{"n_layer": 12, "d_model": 192, "d_shared_expert": 0, "lr_router": 0.00172, "optimizer": "soap_variant", "beta2": 0.95}
Below are experts of layer 3 (counted from 0) of a mixture-of-experts language model. Rows are named router (the router's row for the expert), gate (a neuron's input weights, with its number), up (a neuron's input weights, with its number), down (a neuron's output weights, with its number) and show model dimensions 0-191. Each number is 128 + 32 x the weight over its row's rms, rounded and kept within 0 to 255.
After each expert's rows: a language model's description of what the expert responds to; "raises" lists some tokens whose logits its average output raises strongly, later layers aside. This comes from a sample of Wikipedia text that the model never trained on.

# expert 41
router [130 133 134  98 129 150 118  71 148  94  93 139  95 150 110 106  86 147 122  96  96  86 102 176 165 110 160  87 157  99  99 145 135 128  84 134 159 178  53 134 131  84 172 150 101 153  95 106 122 114 137 121  78 140 102 107 113 115 121 137 160 179  69  98 124 201 204 161 149 148 133 115 125 100  99 179 140 118 152 125 120 151  88  95  66 160 146  93 135 156 123 165 179 152 114 103 117 123 147 151 102 110 122 185 133 150  68 114 113  86  98 148 178 140 148  91 110 160 156 166 108 171 119 109 165 176 167 188 161 163  89 191 166  96 120  78 140 153 141 186 165 144 169 143 126 129 180 137 117 144 170 112 142 124  81 138  94 100 100 147 122 127 159 143  78 212 191  91  78 185 118 125  86 151 116 127 170 118 170 106  75 200 131 171 167 138 136 128 133 159 111 132]
gate0 [174 145 141 142 166  86 138  89  92 147  93 120 145  96 159 147 171 172 141 125 129  97  89  88 107 108 118 184 119 123 133  97 118 148 136 119 157 112 113  75 143 156 113 127  74 102  83 151 110 123  92 152 134 118 139 152 106 115 103 107 195 129 105 110 145 215 191  98  96 192 132 126 115 145 116 110 123 134 122 119  93  89 109 126 122  59 121 141 187 182 114 102 141 201 117 131 149  79 149  71 131 124  45 144  94 166 146 153 200  69 157 160 127 146 138 127 105 177 130 127 119 101 136 110 131 123 144 194 129 165 111  92 120 143  52 107  40 123 127 158 136 139 163 109 175 103  49 172  93 133  88 159 100 104  93 123 152  93 118 117 167  79 105 177 136 108 138 139 115 157 131 138 190 133 168  73 142 162 183 176 105 131  94 122 142 156 109 175 104 103 112  91]
up0 [115 103 127 167 140  88 100 140 110 149 178 134 132  71 157 179 169 152 143 152 141 119 105 102  78  85  93 180 128  92 115 104 155 156 134 133 142 132 134 104 113 159  93 131  90 100  80 109 111 134 125 140 111 125 132 152  92  78 121 117 223 152 104 127 124 197 124 127  94 134  91 159 112 142 146  71  97 114  95 149  80 104 113 126  96  78 136 162 128 155  84 105 177 195 123 136 141  65 178 103  95 120  64 133 156 188 157 128 167  77 123 121  91 147 153 131 148 138 110 174 105 102 100  97 146 151 152 193 184 147 104 123  85 173  23 156  94 166 107 128 108 176 159 126 171 120  48 141 143 117 142 179 128 123 160 109 142  85 165  93 126 116 150 137 130 138 153 141  92 166 110 153 212 147 153  69 155 161 135 174 111 116 118 147 137 162  82 176 127 153 138 102]
down0 [123 101 127 155 141 112 121 136 165 112 123 163 161  98 179 181 100 132 123 159 122 126 179 144 134 137  94 138 176  83 161 128 143 147  93 131  97 179 123 115 154 116 126  98 136 105  99 151 105 100 137  91 108 148 155 118 138 106 130 108 112 117 122 117 142  96  99 142 176 122  84  82 148 102 138  79  84 104 102 160  81  95 173 139  48 149 134 118  74 161 102 126 107 166 160 148 140 125 102 236 171  43 103 104 148 167 138 113 128 116 100 113 159 118 138 179 103 151 123 120 143 130 118  84 138 135 138 189 119 131 123 160 129 136 140 153 141 113 165 121 108 157 159 132 120 202 109  90 146 111 109 143 117 123 125 120 147  79 140 127 148  82 164 137 146  77 128 103  98 120 129 106  79 124 179 243 133  65  72 147 107 178 108 112 174 117 123 186  78  80 236 204]
Table cell separators
raises: "\n", ".", " as", " (", ",", " —"

# expert 7
router [ 91 135 153 195 131  97 124 138 101 113 182 138 125 126 127 147 142 103  94 109 110 118 104 109  74 180  90 110  90 175 162 146 120  96 121 109 163 131  85 146 151  97  83  82 139 142 194 144 160  81  59 134 176  93 134 152  94 158  95 127 176 140 127 118 119 122 105 118 125 132 173 103 172  98 143  97 103 150 168 113  58 128 152 151 164 104 168 169 113  76 140 132 125 164 177 117 156 128 135  68 128 144 136 128 162 141 186 170 111 160 105 157 122 130 161 167 124  76 123 170 167 185 155  86 195 151  97 160 115 116 157 145 125 175  83 101  83  84  66 197 142 164 159 150 153 139 108  92 123  96 102 117 136 133 126  71 124  98 166 125 112 129 116 147  85 108  65 140 163 146 134 135 156 155 157 167  82  83  88  80  61 122  88 112 189  89 119  60 146 124 168 110]
gate0 [168 141 108 126 173  91 137 180 116 152 135 133 176 131 180 117 132 126 110 105 112 124 156 108 142 147 113  42 201  93 138 142  97 123 123 123 158 115 139 133 115  63 110 123 116  86 121  93 150 125 141 134 158 145 161 104  87 138 153 108 149  96 156 114 127 166 132 163 128 170  85  89 152 151 165  97 122 115 115 103 105 119 200 123 123 154 155  59 152 130 157 106 181 101 132 152 118 145 140 105 134 109 127 144 151  88 124 185 124 170 177 153 111 155 103 125 147 126  78 181 187 194 162 180 135 153  52 147 150 114 160 119 125 165  49  98 132  87 156 129 140 117 163 146 152  39 115 112 106  96 116 126 153 153 129  34  90 125 143 130  83  41  94 105 136 121 145  96 188 118  93 165 123  58  88 156 150 136 136 133  55 130 114 118 122  98 116  92 131 194 170 125]
up0 [141  90 157 120  95 163 127  91 145 108 133 122 103  97 110 100 135 155 180 173 155  94  95 136  42 140 115 195  81 113 100 125 124 104 152 110 120 128 105 139 114 164 123 166 136 156 143 127 144 150 129  88 106 102 109 152 148 140 112 149 103 173 145 129 145 185 123 130 180  60 215 167 113 120  98 128 119 130 131 207 157 150  77 117 126 113 116 159  88 117 118 135 103 154 149 115 100 143  70 105 157 143 119 173 154 179 134  95 107 115  73 112 149 109 208 123 126 136 168  89 104  70  91  62 135 127 141  98 101 129 107 121 126  89 167 158 124 143 111 123 135 150  99 122 131 173 123 168 177 139 113 135 133 109 116 221 129  94 128 116 125 155 119 147 155 134  70 163  57 101 168  81 150 167 141 166 159 101 107 115 205 128 174 150 158 140 115 172  63  25  94 126]
down0 [ 51 201 116 115 121 160 163 118  99 116 149 114 158 123  62 150 168  66  80 135 148  79 115 155 141 140 140 148 184 122 124  71 123 163 161 113  92  77 105 111 114  83 164 135 176 133 134 126  98  77 151 118  80  57 139  83 129 128 107 147 139 160 159  45 158 193 150 132 159 147 112 147 124 142 141 104 101 146 168 163 114  79 163 139  79 124  67 138 182 133 150 156 122 121 147  80  93  84 147 132 131 116 175 125 131 125 106 154 130  77  93 131 136 116 110 134 213 126 134  63 133  76 113 125 106  79 102 141 145 119 138 130 125 149  91 127 112  92 123 195  98 160 120 168 153 141 143 133 133 108  75 172 153 115 138 140 111 115  80 112 204 194 117 216 103 158 129 143 111 103 190 117 120 173 140  98 171 178 132 116 135 139 104 140 163  97 146 133 165 135 128  90]
Geography and institution nouns
raises: " and", " in", ",", " on", ";", " from"

# expert 28
router [127 158 127 103 160  97 130 109 174 111  55 130  55 152  80 168 139 147 157 160 119 137 108 130 145  97 167 122 121 164 108 130  96 197 104 116 160 113  80 124 105 133 128 123 172 120 129  98 133 176 117 136 132 163 110 136 105 186 104 123 143 137 146 111 129 165  91  91 136 187  36 199 137  86 147 157 121 107 109 103 147 151  87 110 121 129 190 127 173 150  77 162 172 194  80 163  39 105 142 132  77 146 176 118  77 130  94 135 194 132 103 146 120 157 176 104  73 105 123 121 104 115  86 148 134 130 154 161 124 102 129 113 169 105 123 138 136 143  86  94 173 175  61 128 129 141  93 195 129 105 151 134 183 159 150 119 113 104 151 132 109 108 135 120  72  96 201 143  83 167 122  94 104 161 102 100  95 139 132 184 129 130 120 171 188 146 111 103 124  73 137 122]
gate0 [ 90 126 127 113 103 132 166 141 181 127 127  97  53 142  40 145 110 108  92 106 137 112 109 123 115  62 147 102 118 152 104 115 134 152 150 142 103 154  84 164 102 148 145 132 126 160  80 123 123 120 144 139 170 136 127 173  73 201  70 140 126  93 160 128 111 183  81  67 125  96  33 155  94  67 152 150  93 122 128 102 133 123 109 106 126 156 138 135  90 116 126 136 141 125  59 156 126 173 107 136 150 126 124 128 113 144 119 154 193 122  96 125 196 122 122 115  98 148 165 143 173  88 104 110 109 108 177 116 126 160 103 118 207 137 159 145 153 151  51 146 174  99 127 109 114 218 147 153  74 100  96 166 133 173 185 142 102 180 100 137 108 132 176 113 132 114 160 158 107  83 170  78 102 157 101 135 161 108 116 148 142 152  82  87 187 110 169 136 123 151  87 134]
up0 [ 67 118 116 144  85 154 155 111 167  84 174 123  92 156  93 128 156 178 115 109 127  97  82 157 142 100 141 108 164 170 110 145  99 176 119 175 161 146  64 137 111 108 176 128 172 166  98 141  92 117 174 166 142 147  94 126 125 163 116  78  88 125 148 175  95 161  80 119 131  72  63 153 148 126 103  86 140 107 131  45 136 209 136 123 149 161 143 143 123 114 137 114 141  68  66 133 157  99 112 116 153 158 162 107 101  86  72 164 165 100  57 125 176 118  84 121 129 139 152 158 132 142 106 114 106 109 121 119 114 150  95 129 183 163 176 145 162 206  76 137 136 125  91 161 138 204 172 177  85  88 137 149 147 144 140 178 120 138 154 133  95 120 118 118 131 177 174 114 119 123 138  77  93  91 106 104 107 128  56 174  86 150 140 106 167 116 163 138  95 133 121 147]
down0 [117 188 181 135 143  76 107 123  67 170 103 102 108 130  86 130 139 145 109 150 173 157 141 149 121 141 162 161  94 126 145 167  55 165 134 134 111 120 111 157 131 100 105 135 125  56 120  84 123 152  78  38 151 128 132 134 128 141 101  80 125 124 184 110 158 119  58 127 126  96 117 160  46 162 156 123 108 143 158 103  88 154 153 152  92  83 141 118 173 134  88 175 156 168 170 104 166 130 152 192 140 127 102 102  96 109 171 196 137 110 141 158 103 132 100 130  75 123 146  79  93 172  45 169 187 146 122  97 165  79 155 147 109 135  80 109 165 145 125 191 111 132 177 172 129 133 124 120 104 107 154 110 160 104 141 147  70  90 151 110 138 102 121 112  78  94 120 206 112 130 103 116 168 107 170 139 126 134  86 134 115 120 169 143 141  94 134 133 109 133 179  75]
Table headers and cells
raises: " |", " -", ":", " ", ","

# expert 47
router [148 113 116 158 110 117 138 129 122 120  96 123 139 126  92 168  84  83 132 186  90 112  95  86 130  87 146 112 141 186 163 181 151 152 133  99 152 145 130 132  72 111 154 103 168  86  75 150 105 120  81 166 139  91 155 162  94 109 162 156 129 157 127  83 182  74 163 122 149 128 187  94 141 181 121 117 135  99 158 142 101 127 115 143 152 108  76 189 100  58 181 146 134 130 147  87 183 125 114 128 130 127 104 100 116 104 157 106 142 171 176 183 154 108  82 163  95 118  96 137 207 115 146  92 167 191 115  94 147 109 200  55 138 168 110 175  86 112  62  92 140 103  83 146 102 140 186  83 102 137 131  85 155  97 141 120 129  86 140 129 153 179 140 100 124 114  86 101 181  68 138 149 164 149 119 166 110  86  96 145 157 169 109 122 171 115 130 121  79 131 114 103]
gate0 [176 152 106 148 149 133 114 107 159 112 129 121 130 150 136 136  97 101 184 144 163 111 154  81 127 126 132 110 125  93  99 188 172 151 125 146 161 150  73 141 122 109 190 103 107  26  82 128 125 118 146  84 152  95 119 121 125  38 185 188 134 117 144 162 122 141  95 150 103 109 188 134 120 133 152 134 154 125 111  91 160 166 166 183 143  94 124 200 189 138 117  87 179 147 210  97 112 113 121 164 112 121 149 116 120 143 111 123 181 152 149 141 115 126  81 125 156 143 127  90 152 146 104  86 160 190 150 168 139  97 201 121 156 114  84 122  83 110  63 161  87  61 141 119 113  90 170 119  87 110 139 144  60  90 127 138  92 175 187 117 156 127 111  88 111 126 117 136 129  87 109 141 145 154 134 118 152 106 120 139  79  68 175 120 150 194  90 156 140 142 111 140]
up0 [ 41  78 101 112 106 170 115 129  96 131 172 113 119  87 145 165 139 117 113 128 107 162 188 106 195 149  92 110  76 109 118 166 143 110 136 105  89 146  96 187 146 150 169  99  80 132  76 112  94 111  81  70 131 133 177 119 146 174 140 133 135 182  93 173 143  91 102 144 144 161  91 106  35 104 125 113  95 122 207 149 101 130 126 106 127  57 149 109 130 111 183 137 146 135 139 113  86 149 166 141 124 126 137 117  92 137 108 114 166 124 129 113 107  81  61 123 169 139 107 121 118  88 174 119 120 133 175 112 177 131 172 156 168 103  94 115 121 114 111 143 114  87 161 178  96 113 142 163 143 168 146 127 174  64 178 135 111 188 106  92 108 177 142 167  78 147 138 206  99 142 123 140 177 110 140 173 134 119 170 110 118  91 160 101 134 122 159 147 143 180  69 118]
down0 [158 100 115 149 197 157 166 157 105 139 114 115 139 142 119 177 107 159 122 120 135 139  54 181  47  77 156 100 132 175 121 119 147 132 175 121 162 131  96 206 137  92 186  94 154 146  97 161 126 124 217 119 119 166 106 126 109 149 144 126 134 131  89 116  93  91 106 148 103  99 135 155 171 145 135 128 151 151  73 127 177 168  53  92 134 117 116 192 108 136 104  64 138 122  77 104 128 126  84 135 138 150 123  65  77  99  95 105 137 128 111 153 179 125 126 145 134 164 101  98 133 115 141  97 186 170 154 106 157  68 164  92 109  90 134 158 121 132 172 115 143 129 161 122  80 157 144 111  85  85 112 129 123 100  87 150 130 115 116 107 204 152 110 120 101  71 149  43 202 113 160 142 123  88 187 135 138 149 142 175 149 115 122 118  96 153 129 117 120  88 126  76]
Main verb participles
raises: " ", " and", " |"

# expert 34
router [130 121  76 167  72  81 126 107 129  89 100 135  63 108 140 123 126 139 191 178 108  92 145 112  31  89 120 119  92 198 153 173 139  81 180 128 142 147 115 121 152 157 106 148 204  72 104 141  91 118 139 174 121 140 137 149  88  89 147 124 161 150 152 129 177 108 142  68 128 107 146 137  96 136 143 148 133 131 145 163  83 130 150 178 112  71 121 171 135 108 141 150 101 148 115 109 156 173 148 126 136 140 155 109 103 117 150  47  78 162 146 156 152 102 162 136 120  78 111 109 171  62 141 150 117 137 134  90 111 136 163 103 164 186 189 213 144 109  71 104 134  88 159 153 127 116 176 121 138 136 140 156 140 106 124 106 166 153 137  63 139 176 165 124 126  98  88 100 117  75 133 162 132  97 116 110  89  82 101 123 181  91  55 150  96  94 137 108 119 101 115 111]
gate0 [130 114 107  86  83  87 109 133 129 137 128 132 113 198 135 149 123 247 131  79 113 113 189 103 163 172 116 161  79 113 160 178 147 101 138 122 148 169 108  87 135 128 165 137  66 113 127 129  73 172 155 123 176 162  93 166  56 154 186  84  91 113 150 120  98 121 195 103 124 124 122 126 112 108 108 135 118 143 129  79 135 136 138 100  90  84 130 162 156 144 157 106 159 143 118 133 139  95 148 118  83 111 111  89 158 143 109 140 134 105 170 120  92 201  73 180 114 115 104 101  24 114 146 103  97 109 147 152  84 134 106 168 142 203 169 156 157  80 137 105  70 143 130 148 162 141 173 142 101 164 101 123 157 169 125 123 126 169 119 152 168  96 148 123 115  93 182 173 139 107 107 155 140  86 117 115 143 119  95 115 133  97  95 138 183  58 141  93 135 127 138  91]
up0 [120  83 150 140 152 111 159 112 127 183 138 111 139 126 122  87  95  81 119 120  39 129 143 162 108 108 128 106 125 138 130  83 112 122 128 146 114  99 171 142  94 146 107 159 185 141  78 100  66 121 113 173 114 160 139 107 165 107  46 152 176 111 142 171 152 189  16 142 157 149 132 152 154 146 145  97 127 120  84 117 160 138 156 174 148 149 135 145 160 151 130 149 113  97 137  95 109 148 114 112 208 151  85 139 153  97 154 145 172 111  71 168 129 140 152 111 165 137 151 137 207 138 147 102 137 129 170 142 149 149  86 154  70 113 130 143  77 255 145 167 115 105 146 143 151  74 133 178 121 124 153  88 119 124  95 140 163 104 133 128 137 165  82 116 148 104  75  97 117 153 121 122 171 138 142  97 123 150 153  71  60  90 155 124 154 151 112 148 113  99  85 101]
down0 [133  97 124 143 141 166 187 131 148 150 202 101 177 100 122 123 187 154 170 120  95 122 139 119  99 144 126  92 194  29 104  45  60 127  48 120 112 142 100 119 140  93  98 141 140 172  84 201 124 167 103  86  58 112 117 120 140 103 161 167 130 137  86 149 190 181 155 108 116 146  56 174  88 150 195 139 167 109 182 100 110 136 153 151 160 104 109 151  99 118 177 157 110  92 143 158 162 117 160 114 158 128 171 155 157 124 141 111 130  86 101 136 115 101 140 101 145 135 117 150 120 116 140 173 147 150 125 120 146 126  85 146 175  77  86 131 143 116 164  66 106 124 181 102 119  79 127 120 133  89 127 116 130 110  93 145 136 110 145 124  69 155  81 147 116 116 166 135 122  98 166 154  95 156 158 154 171 105 146 112  68 105 121 132 141  92 112 131 185 161  92 130]
Abstract common nouns
raises: "s", " of", ",", ".", ";", " ("

# expert 3
router [137  84 165 134 165  84 121 100 154 150 137 134  73 153  87 151  89 164 161 154 140 112  89 144 167  90 135 100 100 132  97 138 145 165 110 114  82 175  53 120 200 141 160 138 123 104 126 110 134 145 143 125 134 133 134 117 173 126 107 119 163 138 100  99 111 132 169 103 111  99  87 147 132 107 120 127 143 112  97 131 192 140 101 120  61 157 133 114 154 140  83 152 164  60 140 103  67 114 166 150 111  78 192 170 106 107 120 126 110  99  75 164 142 155 177  77  45 111 125 181 104 172  83  92 170 101 148 166 136 157 109 110 214 113  94 110 135 118 120 172 131 186 193 117 104 177 152  94 110 130 145 110 182 136 122 138  98 126 101 153 113 130 123 161  74 141 168 115  85 139 115  94  54 146 142 149 126 133 192 154  65 167 147 149 187 137 144 170 125 157  98  78]
gate0 [125 124  94  64 165 127 146 120 151 128 107 133 141 145 118 198 138 132 109 100 140 189 113 101 166 167 129 144 130 116 154  83 126 125 135 130 125  86 110 132 178 148 105 108 153 120 113  84  80  66 133 122 188  93 138 103 146 106 117 131  66 124 105  66 110 122 125 144 142 139 111 141 123 164 115 189 120 156 139 124 150 111 131 116 105 154 159 141 138  46  91 128 131 155 158 221 130  53 166 163  76 163 116  76  98 105 211 122  91 124 160 141 124  93 107 133 112 131 140 105 139 128 102 147 174  59 126 149 144 128 140  60  70 173 136 133 115 123 169 102 124 190 108 119  94 146  98 122 100 172 116 174 131 148  94 157 132 175 201 142  91 116 102 194 131  93 171 163 132 102 127 204 129 149 162 162 139 222  85 126  78 124  76 148 148 116 127 103 154 138  97 150]
up0 [127 124 142 109  57 122 107 112  70 175 195 122 123 146 104  91 105 119 166  96 129 152 136  80  98 123  67 124 188 109 142 187 133 127  94 110 104 143 112  86 122 173 143 109  91 147 110 138 169 159 124 211 113 187 172 129 162 111  88 101 116 123 128 101 117 100 118  82 114  95 146 187 100 150 142 110 155 109 158 137 137 136  86 135 146 155  90 127 121 161 110 143 146 131 154 119 110 125  96 117 159 157 102 101 178 115 110 135 108  87 127 110 180 125 216 133 177  77 153 164  94 132 157 101 111 141  99 105 131 143 110 189 131 103 155 216 163 116 183 121  90 102 157  85 112 130  19 166 128  55 132 151  97 118 124 126 189 113  78 152 142  92 115 147 137 134 175 142 101 122 143 137 103 121 118 133 178  45 100  90 163 108 181  76  89 104 128 147 126 126 168 129]
down0 [ 73  81  50 165 105  80 114 103  82 135 139  78 133 102 136  43 118  66  82 122 105 135 179  61 152 158 113 160 143  76 133 132 103 145 153 126 153 152 140  96 176 104 130 110 105 123 109 140 116 138 145 139 187 173 108  61 145  87 185 136 136 131 165 164 152 154 144 153 164 166 140 147 115 152  79 100 131 148 111 166 135 121 123 122 175 106 114 188 128 153 168 147 112  94 139 179 171 170 173 109 108 138 156 125 133 105 146 108  88 118 209  70 111 185 161 177 182 144 136 140 114 122  92 173 152  91 116 151  70 121 129 192 163  97 143 127 108 142 204 131 103 141 162 104 132  85 207  98 118 146  78 148  95  84 106 123 141 147 118 145 166  99 103 137  90 178 106 126 174 125  79 134 142 107 124 130 115 112 109 159  90 144  92 129 157 127  81 129 140  68 122 128]
Table cell separators
raises: ".", ",", "\n", "'", " ", " ("

# expert 56
router [ 66 127 156 167  87  83 119 124 106 148 162 137 144  92  84 142 135 116  99  95  99 122 141 130  82 151 146 124 143 168 161 149 106 120 158 122 147 176  96 160 194 114 159  76 132 132 165 126 121  77 101 139 165  86 177 168 113  98  83 156 179 128 142 116 133  85  96 111 168 108  92 126 127  69 155 131 107 129 149 154  99 139 106 194 105  98 172 173 136 110 149 160  99 166 157  77 191 124 136 103 117 115 133 103 102  93 134 162 192 160 110 183 157 134  97 128 150 132  83 141 151 129 177 128 160 108 111 109 143  93 168  95 156 181  70 134  95 113  77 182 168 144 135 202 112  93 146  63 145 117 118 169 113 107 107 132 143 148 150  94 117 131 135  89 104 110 158 137 127 145 121 109 157 141 213 183  38  81 101 127  73 122 106  93 114  53 160  90 116 131 123 187]
gate0 [112 112 102 148 134 134 137 118 100 178 166 125 139 109 141 147 120 153  88  64 136  96 198  91  66 104 137  86  87 113 186 127 205 153 156 128 194 115 142 121 163  95 135 109 156 210 114 128 191 121 124 131 159 132 101 117 103 129  84 129 124 113  92  98  85 136 112 139  97 165 130 130 134 113 115 178 116 134 130 108 152 201 135 134 163 130 178  96 166 143 150 102  98 187 144 148 109 157 137  97 154 178 108  95  68 147 145 153 120  45 136  96 116 176  49 143 109 131 213 158 123 174 159 128 117 125  74 145 115 145 116 131 117 135 109 110 131 104 142 117  90 131 121 121 141  77 101 121 127 130 122 126 105 101 122 113 161 116 104 105 122 114 151 181 154 138 147 122 105  90  61 193 101 148  70 141 173 126 202  87  94  52 165  74 124 184 148 153 157 182 118 146]
up0 [165 128 114 117 130 116 138 126 109 169 131 139 100 128  90 105  97 123 108 179 129  96 104 163 123 145 120 122 169 159  93  98 126 182  58  91  91 123 132 130 105 102 123 194 146 103 110 114  92 138 151 175 176 154 128 149 188 153 210 146 130 112 149  61 200 141 152  94 146  53 196  91 102  96  97 118 165 136 151 197  88  92 167 127 115 187  66 127 117 126 134 145 140  52 110 148 189 128 134 111 115 116 136 173 204 118 134 141  88 177 183 117  81 112 154 122 141 108  94 105 123 103  78 125 119 127 124 101 127 176 135 148 113 152 169 162 110 123 203 108 103  88  98  99 133 176 170 142 164 135  96 115 110 161  94 155 137  95 125 109 130  94 129 148  86 117 126 120 104 139 151 135  82 124 139 137 121 170  98 118 215 175 105 172 167 159 116 155 106  62 145 112]
down0 [104 132 135 124 153  87 136 164  83  40 102 104 101 131 110 108 185 103 182 106  94 122 135 134 175  97 153 106 130 126 145 111  80 107  92 135  93 140 114  75 152 111 120 170  72 143 153  97 107  63 121 174 116 105 126 104 156 151 130 107 140  87 162 136 127 132 142 157 128 135 108 130 145 195 180  72  96  75 155 124  89 118 130 165 165 104 159 140  81 133 151 215 142 173 160 122 150 140 145 157 102 106 140 122 132  85 140 148 119 106 138 197  72  92 198 143 173 107 144 138 145 124 134  69 122 104 102 107 154 102 134  88 152 193 133 149 185 109  85 155 145 109 145 198 171 134 156 138 133 173 106 156 146 113  70 144 129  99 117  64 190  60 111 126 120  85 145 245 122 120 111  83 150 155 186 128  91 125 120 153 138 138 100 108 137 141 102 121 117 117 137 104]
Common nouns after articles
raises: " on", " from", " for", " of", " in", ","

# expert 32
router [123  91 133 141 113 164 132 123  87 174 178 146 172 129 147 123 122  98 170 127 116 140 184 102 143  97 137 162 168 141 158  81 117  78 160 161 157 143 136 158  76 126 181 119 193 105  84 122 147 110 163  87 129 114  78 104 110 109  75 113 115  78 111 145  83 129 111 124 124 107 163 176 138 133  77 117 132 110 134 124 112 136 118 220 106  91 149 110 137  81  96  75 189 118  57  97 125 113  95 115 122 107 130 146 173 122 127  73 150  76 174 132  97 131 139  98 138 106 145 151 175 126 124 157  72 143 130 178  84 148 172 163  60 115 177 134 122 168 172 141 113  88 139  95 123 120 120  56  88 114  75  55 165 211 163 135 107 131 139 141 128  83 152 128 146 203 118  82 188 141 115 132 188 102 155 109 142 124 122 143 143 126 138 151  72 149 160 166 135 102  83 123]
gate0 [211 136 159 155 103 163 122 144  80 121 115 126 156 123 187 145 123 103 112 136 121 145 199  92  91 124 149 174 112 187 185 144 186 144 162 126 146  96 100  98  64 119 158  75  90 118  95  77 127  98  44  64 145 148  89  95 140 184 139 121 173 112 162  77 184  70  70  87 173 123 113 134 119 102 115 132 139  74 153 169  68 135 145  54 117 105 128  65 129 177 161  75 135 146 117 124  96 122 132 137 124 167 118 126 143  99  94  55 152 171 122 117 154 123 110 162 131 127 107 166 168 139 170 113 119 133 173 163 132 142 133 126 157 120 146 114 115 159 155 103 160 120 156  90 169 125 144 101 127 125 114 132 131  58 110 127  73 132 139 145  83 110 178  88 155 148  83 142 131  86 101 156  82 135 116 110  83 102  87 144 140 203 152 122 145 135 156  88  97 124 118 134]
up0 [121 170 147 103  92 144 130 134 135 141 129 120 141 146 157 106 194 143 119 121 145  88 140 136 157 163 100 152 165 160 163  66  99  73 152 132 164 147 121 134 129 155  50 165 147 106 115 167  97 167 111 195 127 142 159 129 160 170 144  96 102 117  75 144 163 133 113 138 112 146 130 125 119  62 136  81 101 118 166 118  67 123 227 124  79 110 121 135 104 152 128 118 131 138  75 138 131 146 149 141 157 119  82 139  93 168 150 115 134 101 169 105 119 133 197 164 123 132 127  85 127 116  85 127 133 153 155 107 189 205  43  97  44 112 155 142  67 165 154 129 155 159 126 162 122 157  85 179 117 118 188 105 180 143 128 149 178 137 123 113 166 156 119 150  52 125 102 113 113  96 139  76 109  98 128  95 134 122 145 164 100 128 116 143 157 124 121 116 104  90 127  17]
down0 [173 170 144 136 149  97 110 137 128 149 140  50 161 154 106  90  39 147 144  85 118 131 115 129 157  83 158 186 145 160 134 123 189 131 137  85 141  96 168 133 135  35 193 133 150 167 189 116 132 121 153 110  79 105 126  81 107  93 133 168 156 124 135  54 117  86 149 143 160  95 153 144 126 122  58 131 172 105 124  89 115  87 119  69  90 125  90 139 198 122 113  77 146  96 225 137 101 108 131  69  96 115 141 120 190 139 130 139  96 134  94 114 116 179 105 108  83 130 129  98 142 137 142 148 127 119 118 173 106  90 145  97 155 163 117 115 158 135 151 105 119 131 125 104 117 121 172  79 109 135 136 120 105  22 146  97 111 143 157 137 139 161 129 139 153 123 181  87 150 125 170 132 155 118 127 150 142 198 117  91 151 166 183 126 127  98 148 155 132 171 142  97]
Personal pronouns
raises: " first", " founded", " own", " last", " also"